config.toml
hidden_size = 320
n_experts = 48
hidden_act = "squared_reglu"
balance_loss = 0.00249
init_std_router = 0.00638
lr_router = 0.000314
vocab_size = 2164
tie_word_embeddings = true
learning_rate = 0.00187
beta1 = 0.95
train_tokens = 366300000
max_steps = 7932
dataset = "wikipedia_en"
Below are experts of layer 7 (counted from 0) of a mixture-of-experts language model. Rows are named router (the router's row for the expert), gate (a neuron's input weights, with its number), up (a neuron's input weights, with its number), down (a neuron's output weights, with its number) and show model dimensions 240-319. Each number is 500 + 25 x the weight over its row's rms, rounded and kept within 0 to 999. Numbers have three digits each.
After each expert's rows: "gets" lists some tokens that make up at least twice as much of what it gets as of all text. This comes from a sample of Wikipedia text that the model never trained on. Tokens count by the router's weight.

# expert 9
router:489488531522502495471468517463516538482544495477510502518537503470496509497496511484462526540514478496471540519499516457483475504544507510522468497522474517567496541502527488549528519488510539531500494494439501478466477531492476520442477506
gate0:513546504514492505506499525466517496520541524514445503501509483501529487528531508477441540513486490526454531503482524498513480485537528512515526478514484478535493500456527472499493503486517519478489508517464494494489467494479517483487488501
up0:511544498511476494486507494461491509519523521492490502495508490536539504503539514494450518524475462512464539482477567492499470495528523511496524477539478494525523504455538483471507495511536510513498493504429492501487504509497535503493501514
down0:502457506483462465528538442512572498514547501498467469553504501539471495516526480537467518519512495492483507482506477492462545486453519501524499523488568451496514528480545471491476512501522488458502467505544532544496480536512525503520516487
gate1:513495567498513464462490517483475502479479506524519497512488523450457540515563504501518512530497481487539528533475510497533509488464482485488487514498516533528530505453513495491499480484486524510472472470507497516498506514519463518540475526
up1:479531464499498514478515528523530507506534475539471494502495509535487452489477537499466468449536503466471495453544493484466507519516497481516541499467474450482485505533503491473525484503543529476502544518497510479471521488494561509464533502
down1:498482532539517509522458497499488479558512489484496516476488488465488507525438493515483491466512527463503523514461500511496471491496490423455511512484534499524516514479428510496501515533511470458467480486515489520478510533492522502503447509
gate2:531481532523485531475524500509526461490485507490488478506549482541495464535521491436506492501477503504470483512447490521479525520508512547477444523507458506494502488519493486521486483474519530491497539514503508476497498488487547492512444501
up2:505482476492509528450511506518451501507565521559511558480472476467509526496515544536506516505483500508533485540514516487471490475525517446525462487498494491476532456515490506458512501512485512523490480499529512529494497490510487511499526501
down2:503507477484535483509527514502468492492475515500519488497525491491491510561490544487477498539535506494510530515500530507488464503487449460517511482499506512472480491483501583454515532469506501519527517500540520535506486487487451544512535496
gate3:447513482501498492463494499499518493498464539489478525497564503459534498515485516508502490501501510494511489499463473524515495479527523482532498457542516464531541521521462513489505496505472522505505486502495476510490500500517513465530493496
up3:458509494467486481524475510516515477493458495543512480543532563488502507489492467486474472502517481530466524496480484508464494490509519529483521511466488497492498503494482472487478431498511472484502546466529503473516513484502528527476507525
down3:528459464536500485510542462466526468517541506500549488476504493519499538490462507476487488547521531495523489480517474473502494558476498496446511445447561493495488479507508489495472513491486516480487516494523525481470482535424503550464507510
gets: " ", "1", "|", "\n", " The", ";"

# expert 2
router:492528476466494518547505483502501504501511495499476515502516498467463503474507502547514538467499503495487487512511436492447531474470552495470509519497548502465504482528479452506515516565513515469528501527451516478481510529517561483451503480
gate0:519475477519515507507478484468505503492491540523461491526519481523511518530485531540512529509490521508499512501479493445488490461477517505489469499470528496489489521514530520464544441507559467521515536513560478505499496496483511495525494514
up0:511491479519520522492462464477481498497464546531435507535525483538514488530491512515503511507485521507486483470486488456515520435483506492494465517451512493481513504493501532473526493522551492497501523520554488528518539534502490494524505487
down0:492497474516455486498482506459536479505530518504499494506512531529477495542487526480446466481511468498518511541517518463532485483508528475512467537505516542485522546488528476489523507480503460505468496495522491505548514508437561479542480488
gate1:500494536499536566518513496549495489521496404502485529467483498539489483495533533497515473503483487479533543537511505484514511503524467504542537487452536522475501484497527536497497530470509504487480486470454564512470509499486448509487488491
up1:471509476468478499530548493479490500543503535499525523473497552510501505499501520506511482538544501432464479512493534506485534491495482505512444527499526505491532509504498479526491489499514489493523527509500508491516491488566529489480483537
down1:505480481466530485496509469538526519477509504529523500542501501506521528497487494495482521503523504505491479488532496488476540510504516525531502463473512529486500474481506505490511548480546498485524499446516511532468503477522477497530524551
gate2:486548511492462463502520477515512486475495479484480527481486460465505488540480463549529480478509488497515471497523520509420490482469487494510518502482466479473457528523496492502459534475522513476469528530546509522475528457501511508524505503
up2:497498513499528464469467520507492508473469471491526465497527496502496501555520589500473463482502445494502474558544466482516510504498471483493533472494485512574497468504504510511470463556484465445529505484489476495481502463492511527512513534
down2:530503485524495518475477530475444486497516508479518473499483510507489527520468500468522504519467513485499519507496516528533492504483513502500525502511431515489518504547510510474493492507555460493520483527461516449524489480503541493507480549
gate3:523519493485448447522576465508481495518543477447511480498576467526505470513531485513514479482517481498521493531504485474479502479533493488520496514543484504518459449505490479458527510454496520454470484527530492490559468477506496448461511561
up3:508532507479488472501557464496502516493507479463483471492537484497495519516506498503527488518496482509513506526508501489502508458495505470528523490519459500512450499522455495495539507478479500478472473543528492491554476462541531510484497580
down3:480463512465486462469526526473510511519489516497491499553475456507491532464504476492491520510481485512524473515490495478479520486487521523521509487465497504563477458505487472503472537502475531519532484521479477508517496486509473514511468478
gets: "a", "9", "o", "v", ":", "at"

# expert 12
router:529533518525544521481453525522545455473487497544494504497541478463515489520491504484495487502554523517470475519457568483518516511500486527476493475511514482497464544478507511496529502473504535537508469482517477502500551486507519470471473445
gate0:507489502531497565507525466520514502513518488502483487525484470488488533517469557502497506541463498546509526473537531507501532457459491511527486501499516510527515496491527495513514471503488472533506476488496484474495539535514513486468461511
up0:542528496539511475497520509501454529458531508513505516520547484518511485485484511526532513537473508494489507506519478430487460522452539505527486533463507486508497507487478482538518520489509473511456498468539459505473515527470510480472477515
down0:524464477489475482493534537472502502496532490506493476539549532481452465512507523565493518471515519498486506472503495527503523491509526490477492495485518542509505523501488463482497539503498490504478542483460536527499496529460504497499517473
gate1:520525494510501502530494467480540511456468486491450497538505472507493526488493511496489478508536486499552481477511510527482446527505498537486520494513487514536539481464477474510470511510495534462528481541458468530521539472548465513512469491
up1:481463540533517517503494481475501489484465468481532497557490504503518513489433516498496469500476495457500489503511529534500479523512491540529490481513467482545549454454527522478489483520493531558532509530431505488514504458531438494481488508
down1:503524485510483482459545533518523470483483514527495459510527508495508522503510474493488520489502456445482482539543502413459480535482500498525482516500474538538449478500461505484529512480494497519493592518463470542500465479442521507454466564
gate2:494500528520487476536506511474503468511489477535531515480481509530465507473508467494480461487475520503514526460419515471478501457523516481462516535488532588520478507503512483521495493531527468503518514484505484511481515521524490500512476515
up2:482522517528483463516521497482490467518497483549521537476510509521495484459512473495480460476487524513520522491409501470504505465502500461501507521489525558509473517504526468511466505537518466492532498482487494489497528513544502508466488537
down2:468492528494466489517486534483457545508501505517479483555514507516499461549449512492516487459511511510478470521485537485465454525507483503520518482523493457494515527551490525513505453485487576466480459519493493515526518505463500496518457513
gate3:481511498539529490524498501504490490466490497464501524457530506494460514490558465465499443458540467504488505524499529463532478488451471471463505497502515459500495466467510474471507487490478546535521497503499476512534499445482514503456501475
up3:454542497556500492477485518494503495564489489473542515525524459522506523460552472512494477467503527504467515508471520454519486501500481491536498457492473465533493489459477541518539507540534472514490512484561481519483510470442522497487507497
down3:500540514474454476507527531494521498451511492517513565509510514523475519496493496530507503529534507548500486522521507452509514505494548496478524507518531528504523538541551459487523495503497505493497452523465510553530526483473491488457514484
gets: "9", "-", "ol", "a", " B", "ant"

# expert 32
router:551515506513531494537459512479511513492515488453499510530510494505473491498512456487479476459526532509484502531458516508451505501515492515526504503517529505509497472493489521502531496476485518546514506495544479461478548495473533461520472504
gate0:537475523504519449509530479507507475511534539494507467513488484520457493481463493539476524454497521519501523492503473496509485488512452506501436528482517507532522471505528500471482513522470520483491502481507540520487505466447518472499480489
up0:567502499485522498516490475503490485541493507487495494515499543534502480472480488489483511501561456473496480469495480502535526496485473500506503483512502497542518469477506530479485507500479539510505517508496484509486506500511522493487491467
down0:511496518503495493450498531482505555529486492494526503522514518524516493503531470500451469474469514533479486525490547491470511538527525444498464503518465521496479517501497505464519507488519480456523509474478472516523504488511483514467539513
gate1:526481470516495502460482500468531515464495551476472510442496525433463523509494478535517489502521534507496498481492485552494479516497480523498514519533515503499502505470549549496476498486482506514500498521506467495503593481492510525498498502
up1:468523491495520505522511548537496487514549476492543462582518499532533474484531541446492505527507539503517483489538537496523542483523537486486491471494515502529519486532482489526498482523516483506500497495508494486484424501500501485491535491
down1:447495508497477483486510481480502500517478456524539507513497460471529557495537499504443522486469475480550564498492495507495505464508510512489506477528512471509466504521518513487508519514491510466507519518499494469499506496521509494505531441
gate2:515507519513450503496544505562501510486453465472490498466494463523507503515532460525516513487473514465497530492488510479507518497489536482496507500555496472478525513542517507502478478487514484475489493500499498463508525487527492473530497502
up2:467503501508508499509477482529468481520498500529546484494468474486479450464510453500506526478487512521432508512516501501502522510497520537456458520510522508516487482487500512493521485485498541468502508507483501511454515509516524502486510535
down2:476520503489479516528495470506502500496477538526460519464463447479497476498472508493534525506452466489514493488538472552521485486471515524517504477457506523473546525537527491509513492476485485488519457521489456510437518483544516533512499505
gate3:519501481512537515501494506507512480479521473518491502489537453480458532477509524489552498486453493477466474497558455507500509513515494498464541526514441484503473491528486478478494484481453498496476531495480470522492473504512506511540514483
up3:498459471552512473473530513527472506475487461496498523487538438454479519475506496487510468490456484547478480487512500491467497512501477489509532545467463513499455509522502469482490492459473495467458512519484480479529503452502509488540489447
down3:475526515498551476476534460473510531510478537509467510460530521491519516513558492489465519512521517463519499466539529465554531494505502560510507487461496513489529477510497502495525493483531469500503480521490490507463503513506476461517475501
gets: ".", "0", "6", "8", "3", "4"

# expert 40
router:549522539503469512495459499521532457482498530486533506501492490472517480500484514474460523488502458505522505540485520479497558448505486531539515549474518489506469521519528490532512503502508532457492504482469554482471412463482523456445485484
gate0:522448489458499509500500487520471489477492468485495574478481507476537512470483476501514468517477480486539509522528514467478514489483501531514511537477506511558476509513518488523497494473524508553508493494476547516519478478504461551531471495
up0:451521539543506493517507504469509538508475494521497443521537501502484507509535519484473505512492507514486509482484493550507485533515492492504497492528516493473533507494485518480485509557477473453509523491517474514492514517472552428486519496
down0:471525535476516510479528483518500506505535539517494491516469536477476518524474502451565505482434492506468476540493525491542494578531518464495503501475536514518526499480520471531528511508511498464506523482500495545525529483488540481525453530
gate1:512529513482490507454453436470482470492533519476504508520513452511500524501534506480520521537502504505492505492513475461519496477465495494509529529506553523474529476538479503497495497521508481496473496500480492489467515504479506452526493463
up1:485463489532520505546538561542523528499467482516496510478492526493494464499459494503496483453485513512509488513512509533482524516524508487486479456507441475540470513464502492498508499499475513501507495514518509523532499491489506549462502531
down1:528533472500539458547488472523485507518513523491542492519503499522526527524415477489514512496510530539461498521531498488489499449466550490474532552511526526465528472529504496512533496491491562488498518507486464451487517491499465519490435517
gate2:522470539494520476446491504491554473499506517516476476508522474457515503461507516492533500519519513502474493480513500495576517507476461524503514452522475502535544477505480493483502517501483494535474479546457513499465489468503495436531504483
up2:467497458522507503549492510498457521512496469485536503470494527546479518516477483502472487491509499488478490493459537495433490489499514492510469547498494486494484548510511495504495491487532490479516545469581504464541510506504508564494510512
down2:516470521488563486495469504567510540487492482502561542519498525473488507514535472479505513467470552490535528521517430526477509492534508474524509470526482464486515510485535501496519498464489473476476463522513502481500521497548484519449500479
gate3:497506521525467445483499473456483523487497480543484474478493521497479512459507518493444523473482507500474462518510482535451509523488543527527490498472523511526485513500463483546537508527499542514538481501500522496529525485479532465570473452
up3:473506525525458465472495467458484510472487481520484468495494516483474496461510505476437538474482494479469469507510491534461517528496555522518494496471510523529482518503458499511536507511491545503544465484473521497516516488475523460552474454
down3:517512497465527534484521478516509540457540487493475543495481454481481536445506511495489466552533501504499491472512497426517525487475510475494533454523483514540458526480467490499500476497504519531537501509461532517466487506521462469458521491
gets: " ", "1", "2", "5", "|", "4"

# expert 27
router:507487478472508545550543499520516493512533478447456476534505467534496501525487455488463530503511460470531463552530505494504513470510497487501525513496501493469521497498478466506503529515510510483497471494501490504529526540492525496538448463
gate0:489521486459456520504490525530486518508479488504486480544459512464496518485528530448453479501522517454466458496498508476510537538499490479511520529453511492504477529515489456501522490521514536474490471499488495469499510513522499473481523534
up0:504484516543552462488484499499511503479502499488485501455500500525497504517485503541546510511473508536534507496535491494487455492504497489463468475536479506497517491475526519482471497465472499537491513485532491513492492483491504522536482460
down0:484507491480521484493503486498481490465529517470491494464456528507534562488516530460514539468528544545479541507543504481474470464505505474501521462535477511494499494482511511495459506445487485510515456521476487536559510513502488541506517530
gate1:524494502520479514486464483498492523467497524544475510479508476476473487512521479482481466514511514485547455544531490477498498493507510458494497478494503513499505486530508509495507483509508498494492507460541483505503525567508488489495528525
up1:523497506510456493507469470498484526490485524545484508480509490488466504491531478470476435516530528505532448530538483483516503495501523480490486473490494518492506485515504505491517471526498517485501510472564498494495519580515494499481518510
down1:501528515510497519496521508500499475498530476464478522557504464499536522516468511451467479491500489478521446500544545501523481515470549509506476509500523466485484499512535505476503475504495508476486492453507541442512524517503484520496550513
gate2:511497499454565492516488494509452534475490474482482488540491523499527518494474497478485503503501511503473524536468483508472511538503465530498520511508557501535525478522544467489526529491496497503493479508543474533524530519484530494487495480
up2:515495490456540508532480497534483545467482506495478485520524532514508519481484492480479501485480536497484501530495492509464474533488494487518511504500540511524546490495499451485543538514481525529481451493503510533518533513450540506473497497
down2:489484509481472481494508472500472531459504471495484509468509548485555492488509525508521471514494469455477509483503488481477475495509485491501532484483477451537512496471537491459473510528497466552500484491491519518476489489546529526500480518
gate3:525531499520482494491552470469464488471495508479494500538479496484495490487535494457521470451479521486495493506507473467505503508491499457488522481495530486467498528488477497500489506494498507526497474496541512497530494528498508513531506499
up3:507529495525483496500557461482467459461499516482494500521467508459507485483556496444534476447477522489492507505506470451510492520482486450479515474490517499476518546500472526503474503488511524523485473500537498495544497515501516515535496503
down3:500475524504499532516489430516516528495474461509515495477482509501496453457522484489526524491451491518515492513535480509542505500462514498490526492474531542515529554534514496511536501495502458491518510469538476488502505486474515490473496503
gets: " ", "2", " not", "l", " from", "\""

# expert 33
router:527531483488527527471491469519480469514531562559488518506504531523497478528453498519474494532474538458523475525544489474464502543527473523460495531486496499519504493488469520495495510504511463490513504503539503500515536549516524535529511448
gate0:541482502523495476462516526502488491476508512515502474474479471516464499488488525565539459525462507510484507491510538475491521520511499508505446479483502487515561518534488516522549509481516511516515521499506531476531504474482479514522519491
up0:506493495539489462457530527508524490470480539517511459459445453527481479494478508555540468535455533505480524500500529475466500503498497517510453478487493492547555492546465511512550475482480513502495523498533530479536507451469468525520501514
down0:550489484482496497499509497485480501516545476485492507515509488493514490521521481526554484522504486523490510477496503458470511518478518547504527453541476445509528492504488499497524474548457493534515471489549515476567512503466485523526510477
gate1:520536520510507484538513508501518545516475495491518491510468498459490528463531489421500513510475458481474520491500504493478496504492510486478499499475508485512498480556509499505506527485491509511501521529483525515500482467493506522518457532
up1:513526527513525502556515509489547524500512470492504504505450534489514539476520507464488496521453489462482521509486535475482503517466519472460479486497501486499498459520491496510509526484492517490544532532472524517503492491484496501500465531
down1:462491513475450498520470528477501522478496463531521491510494508497506522543488499489548482516514500496492482477494524520490545478503497491518447480526507464500531476528509494494544485529475559492517516499538501495500522508487470466443485495
gate2:502527462530516512500456531507515529534474492513485505506472513547520517505518488502473492496486489484498469464530484496468486502477489484463462523539482478530544496548508510483509479501466471509541497468489523508490491527493528556484510477
up2:515513574483486493521503457508473513488495541503491526518538477457520499483498494479514501516448492520459521544502512517510525489515474514532505512511521549449476474461499448474494519487495534505490521539479457521470513491476512471500502528
down2:488505501524497512483486562490472533477501515478483491500501511502470487479513504499514482484504457477524496540483480496469475497542470526482531504493488495482541508491518510517521472452492518504486500476495475506512518513485468529493474522
gate3:499535530540441535544536477517509481484516488447488510482513466474525510514506503470508506515478494532477529521483502547515524523503453495445450475512538508526499498510549479479490492494529497501484498458507508523492552550541472524511502487
up3:463478499513512491490480501509471485502478537537511513509461535555467519481458488506474529510511456504482460468512491472492472476478541500555526506509470516496525523487516514492470484507504446484478494520490457512494486479470514515473505506
down3:535491455515539498509527506478488497511532499487510478506532494515528497505438571526499478477488490515520523516488487498517469442523483478479499502490527466469509517496491473523484512551483498499480505493450518540513527561501540501513470511
gets: " |", "s", " a", " at", " in", " ("

# expert 28
router:506517485513480498529509473495459520503487520538487539503502490495494477530490570473483455482491487545500467491480483518479514525541462478487490462474530497490497494518484502498517499545506506511468490473489524533522503482507534504549509455
gate0:509488521503498499514462483510487499477452522472516528566489486524433507487542487468466470451489485492488486463473502519481483530490508496489504477437480523510505535534439506525531541537510521530477499514462533491516521513535482527518511480
up0:505486512498507524528482483499431485506489513462523535520494486509464472473529475508479474450502485509486484483497509506486488499487467492463525510451498525482486520556453513509490566523515508528494482509493533495531536513534481549477497487
down0:489477498528495529507527504504483516485537525473478525494478490487518518489469519527478490523467462516524484496510471531508514483496481527485515474507500525520519536477528471483486455507486510516480540515443520494510553487522479517510474519
gate1:475503451509530503553502501494496481512502485516530513522525479510444529534499489547534485454535471514538496482464523537511476539475493479473485489461486522463530520494490528504517506537469504479499505512459507484517473511500472475509485472
up1:505517492507499484495502480509477485492473469483479532511461472502503506519483506478479521486501484534494492503502522482490462536506446515511507483493498526477499461501572458496549513458495478471502483526522530503490503486495554479487491526
down1:483502460505514508490492474440505516484508492513469484535476457487470489470482516512483495522466515503465527465454510483463512509479480446520507503496553495534493512500517510541500515469512504472490502489468481511503473431471494503482508498
gate2:534473521470540442478501504521517539496474478496485497499544511510472483529485530525481487529460487472465503495508508452503460525501509492518524502487481480496465454462500500487499511448456492503528505497485538504465499476493529517469507485
up2:443532496525470546527491511481486455505504504498519504528444516482523517507505445470509533461521497517537490492500493541493515487507475519484490485514516510501525547534516510499499491553516499498453494501529463485530503494532473489530465522
down2:499479548506524469494470550503519496488552491529472493504445488500553526486484509491505477467488490476515478498506469498521474500503447485548507441507515483465458541525544509495525447501524508490491484521512546483524489513464471503490491518
gate3:486488493475456485508488473443499484492512477506494523509480519524515478544483503529542489499498489491488499559505487518493479469494484477509458477495497512504558496525480513488479534531500517503480508503497504530513489468568481468525528489
up3:529535504512525503486527518547507508500487516508485470476494479477490510462521493463457524497523514492510492447490518492484538529521533507505504514508520494508447485498524480509521460470481496500527491502520491478500535535448505505475475519
down3:529479502502484489490506552502500495503515498504497497481511475516483475485487497480466508508529522495483505511521442454525512568471506501479480454529530459528457492509469489514511481503477509483513538513508529490497484493448490525500454476
gets: "0", " |", "9", "2", "4", ")"

# expert 23
router:500453517449482492503501481465528498452519468542485510506503484518515499507513477451442475448517469517515551519505519508465568502527506477487473530512510492495533503489511513481492464491491482500495478519495513478476490508500458473500516477
gate0:479473457497522488488507492525501469493458509505476541473491504512513459479504521494472513534514536485521536529542478435530452527534520503490527468480474512491513534489520511502480486478487504510485516481479487472491521456461493497512520485
up0:525519537488474503496476505480491518511539502515530461520503492477476524500495489492537489459487470511489458466453515568465533468484484501516460541516535498499481479487494499507517504526509481493516490513501530523514477521535499498496486521
down0:451496553500467522494485515541508452474493485503488534469502473507507444501491515545502513516522474490503502485521533528496463467532479525484505462508569531507515465537458491516498524483491483455465484505516468480540455488473533501503506468
gate1:486503488525515492450532510479478485517522494489526494509499511492511470520500484541458497512504488487540483518460472479522502495524495471477522535474525472490534479497496517439532492511504496553463471490486502479490489459487452495519520545
up1:513494504503482523525475517516507508495483494504437533470480481494492524456493531441514536476478508488446524471546537494466474510484489533526500480525459507511484524508488474537469487498499519446535524547521499530520513517496534533477468469
down1:480503520454488480502521506534495491489492497472571530514518523510468493499531500478497526491513506513492513500524504461508514502493492527506485459438506497501517511504486510498501504524498488462489494483496538533505508525471484472488472493
gate2:511477567447517515524556499535531496495492499494543524469466522484492496496501501495546472510511482491527526487511504499496487451491488469471490532499495494483479447520478488504502487513482482498494481515484485470471465474508516495546488543
up2:536515488511535505436534543500495458482556569524485452488535499489519555515518505537524515480460512504467498500474471552497500484523513490513488452523513449484498516504548491509521501503505526448514490486500525468502498441498529490483513522
down2:507501475486495485491499491529498497490532482489529526508446527479522526449509474451492516519524483512522472564482540481497535501487484518484521505531470494515499484511472531547480490518482484516438511507488524478480523504507465487459481476
gate3:520492517462506519476525475519517508464489501480491461532541492530480505485531519485500495465531526501530496473517478508489532539502509504543489508519466525504516481551522536491507524535499470514520487498468479533520536553490482514482506498
up3:475496479547491498532481513512506494528512517510512527472471498479510495514479498506487514538470474510480515524475536483511480450500492493471528496489501496490483548433466476509507499460501535481483518495531515468476468474511544500509501488
down3:495502482497488460530501489494502519509476507508534504504488483504482527501511489519502452515512445499504455517452469558485532515509491477525471492494483553473508496472547471504538454518518502478493515498471547479502502515501542521435481494
gets: ",", " |", " (", " =\n\n", "ia", "i"

# expert 11
router:537485509509539535514491485466462503521468484505530445490538522452482508544505492513470442520465492532546523539541495496475534493511476495554502530496463485553524470525506482522500503467474504539503519517488490516528459498531475444473476442
gate0:506504510494462530507489522511525500499491529453523496504471489515546488496486512520535485492476550466477504523493550538522476505478464513505463486491508493475482513505513477519525545516467513480507510527486538517433473501501513439486493497
up0:491504507507475531486474524494526503505491532462527504482497495524538488477479522523537477494496551462483523518484533538536490522465493512507439505487500504473485529508501473524536563501466509470515506512505539510429469525520513423497479508
down0:530538500476533525502512493488482481511497553481486529523457473485495496496498508502477485526521487493507512486456506515522497515505509453481487496481497479533527453491524526503510497544485476513505518516513519488490500434503484475500520515
gate1:505511476495493514496500504517472484496493507541508506476518516448505481510499489472553484466469519519490518527534462484496529483475511531496494478482508538514526484532523459484529510457459455507545505495469488489538463442521543488498478473
up1:499513473492484511492482514516450469511502542538496522482538494451512481535499488462534473487482521550513517518539461508482496496457504517501485474504522537543529493527512471499523486457453457526524480492498486478531478453525561475501509478
down1:520516511546528498511513524524525454519516468492507507491515535541490475508496516515482480539458463524513501537475528477508514483501543527497461503483471503501467491482508502485484506436494526488494510532545442494480500496537467560502460480
gate2:483479454462449484519486476477452520500518475502531442529521453497526484514528492526506462508491528454485522506511561471463495538469492515533456460498501523496508531451528523529484491503514488493541501520516517487556493506465550523533480498
up2:512472443484435476517528483485529484489482450500481480521467484498535468484518488511458488489475478500517538460546491465469516507457471504517446447466508494526513507488494488542463502523532482526517508527492497465605496511471551476485480452
down2:486529480512438512498512456500466548485515511500485519527521445500484493499501527539524494496504503460526509542520483477518473514507497497501495478506524500484494511502509484492500471485501472531528557526496529504506468491445477528488509512
gate3:507498471529501519476531478484464513503477506491507514481508530485501517520515547520529497535493468518469465510551504504480508514512492541506505545467503509535424507521522460524484490484526512527510494518543525500507428477499530492494509470
up3:468509515502514492509486508503473503489445496447478533464476506507523533492497508518507508493498499520459492513457484485515454531525506517504519500513489495477476507504486476520503528446513517515479502506504517504508450473490514462460497487
down3:461545492451510482539456484534523487506502498506494494482460525502512499525478527493476516498497546497531524486532522488481493510497495483466479462501530538510528498537511523506538478484467516504507505481528528483448551522523533473470487517
gets: "ed", "-", ".\n\n", "r", "e", "en"

# expert 0
router:506485467514490497544538531549475494493495558514486503514536495499480525435508525537520491534491488492510520500486465460466501466503525509531494448518542529523504531488457495499492465489505499456496480528512457509491473445505510507518493511
gate0:500493481538493497466503461500482482485447462490437501512449472466461512535485489500532476502526490504482492510505447465486475555497500482502508530505521484532490459478489479508527465441493441488494501493489468513489496478499504496480510495
up0:514484508524472523491518474518476484459432446483496490532443478487470500514495483478528466468550469505494510481519464456478494562489516479525487521535488466533499463502500477498515456442485475465488522517477473519495495484490492503483530496
down0:533505504521504528503521488473498481494472496527468444514528524505552439507472515516525492483514476515492512480509481475503547524533508529519433508521499497500496497476505488503532504527484472503496425525458528495505547496470499476507466504
gate1:521513524489489471485520526489476514518494536546434536560533539510485483500530502505490508429508486510473490518490505457512472473489507489481517502494518498492521524541560543496522518496514509486451506566534497523523479491467520505514518506
up1:487459496485532524503526490507548515468508443508519475482493524498505498521479493511522480548508482515540520478488461514517537535497524511504458522521526496474497485447454466482511481476501484501533516462509533451496516554531485511521525518
down1:507482524462494490474522446482542484456570504510536534473545499507482455516489501484564482490509486467497539494505528509522531480492547514474546538467483519527496502479484453485482538479500528493531485504469541535546509527473501497515552486
gate2:525527483556497503497495522514519497497435542476529509484482442497512515513491480508472520523478514518497555487535504494502546456485443520545485523480503510524516492519489512503494479487520499454500481489477448506523486474479536538518560472
up2:494484505450509486515507476491495523495567472528482495517523526497481483515507518481514493462521490482505461480492493521503453521504539485465512459522490490487496532493523488500507526526473500506484527502537540515479494511534471446489443513
down2:498482528517475488453506516521502535508489508506453511502505496516509518515474502554465501478512493514477509449457470513457502524496497519536487505471558543513502492504516483507479518506539517465524503531524480464486521500478506559508523534
gate3:486477483534483565512464511477532451532484499504496469478502484518428511495498491477560489496482482503512489526503511479524488497542484541526518482504499485505490515469510543503504516502494507491515541482514498528512509461493520508480490479
up3:483466486477506533494498537453485493500482496488521500497489486475490476500496487486556474561504510510474478547491509494531469441576515521504512477513515506529495493472532543477495516478466516478534507464561492500508498474463516505521498469
down3:495502499483489488506512523505509530468494482513484485537536473512528521512500449502495511511530512471522509527472478497446509509486513500507491543498498485542471521520484495491499448481448490494518522492461513499494511508470537490533478464
gets: "0", "-", "9", " |\n", "5", "6"

# expert 1
router:522473511493497493465483500508501508483500472542482515494528486477468531491499501510474507549509483507507466531547464485494510468510517514475492477526536492541493512496500481488524504486531521526467519510472517520487481502502504474505519511
gate0:488505474470444493526493506463484534495471553461459508442534470495482494476446480510497508502443511509497495504529509473466519503565547482495517485507503518497483530533494468489512481469536443477517524504561489492485525456507510484500448514
up0:478512479458436506523478518472467521521518537465460503435527496494474496492453487505486515492455500514499496495521508473456544492561550495496502504503504499507486538524489465494498507461537451453531524490539483502485524457507499471493459526
down0:495510483499525504487502540495493541520455456472596499493500492522534523495500547561526536509541551509486492488511504510487522499539519520491555459526532485473499521507486501494495527499491500466481501524526484542474468503481455505528492503
gate1:487500498458486468526504487525484585568469525503486500547482489485536470496515489482457500476540500471539502494490480518465469507487488443495457522552515516479504506521517551463473529524463510474482485479464501467479528491518483491499550483
up1:515506526536504537465520534476515406457537457482517517486486519522493527496477516523558491524478492510481503526524507481536535497516503546489552461463508485509485491502483459524520476470522491547513507512539509532531472508493504483503444515
down1:503500523520497496496532515514478500502481509509489522556543527491515446551530503489479517440485506480543457490471509528516488460445478512512501484486508459521487460504546487491525445524516494498501502489504504504542530500481494505477495486
gate2:515463547506453447494480536472500521510540490519470526529504491526486528504518516537501493503481492470485490498529472483482474503496493489458486534517476495481508517487504535487532565512495507488501533514501510475482535496467529477495473471
up2:495507463528530509484512501503535498492445532492478506499495510491517494484474500537493498520475498507525497500502509486505478501496520456497540453501523503549459478468459528506468420496518476495476525503503502509549507491517509505492505491
down2:496498528499519533478525539501486524456547508512497527487490476510527459474502502492479529529489550515517503513508469510524464506497483519489505486494521504471492503477454466546483552501503536502511532488480549477483519506493549494547521504
gate3:526459498491519469479503519464495515526514479458522482499493497495515522539484475535480497515553489481513520488515519557555476541486554477483458539454495514503506486477509576495464540508485519513531498469473522488487477521474520464516517546
up3:516473483501488478516491488477485493505517494472539487500506499498506530545497476505467536507549526481512503488513511526560506561478535462497453504496492523500463523497511559477470513504488505514516472449524509504462477528479545442507503540
down3:540502511495513512508517483480483506480479481514510492503464468487479491540532473506495485519506453547462519492536512477527449473532548500514508495487439514472501502489536522512500451524506535518487513537484495506530482509540492543516479488
gets: " ", "is", "it", "ey", "est", "x"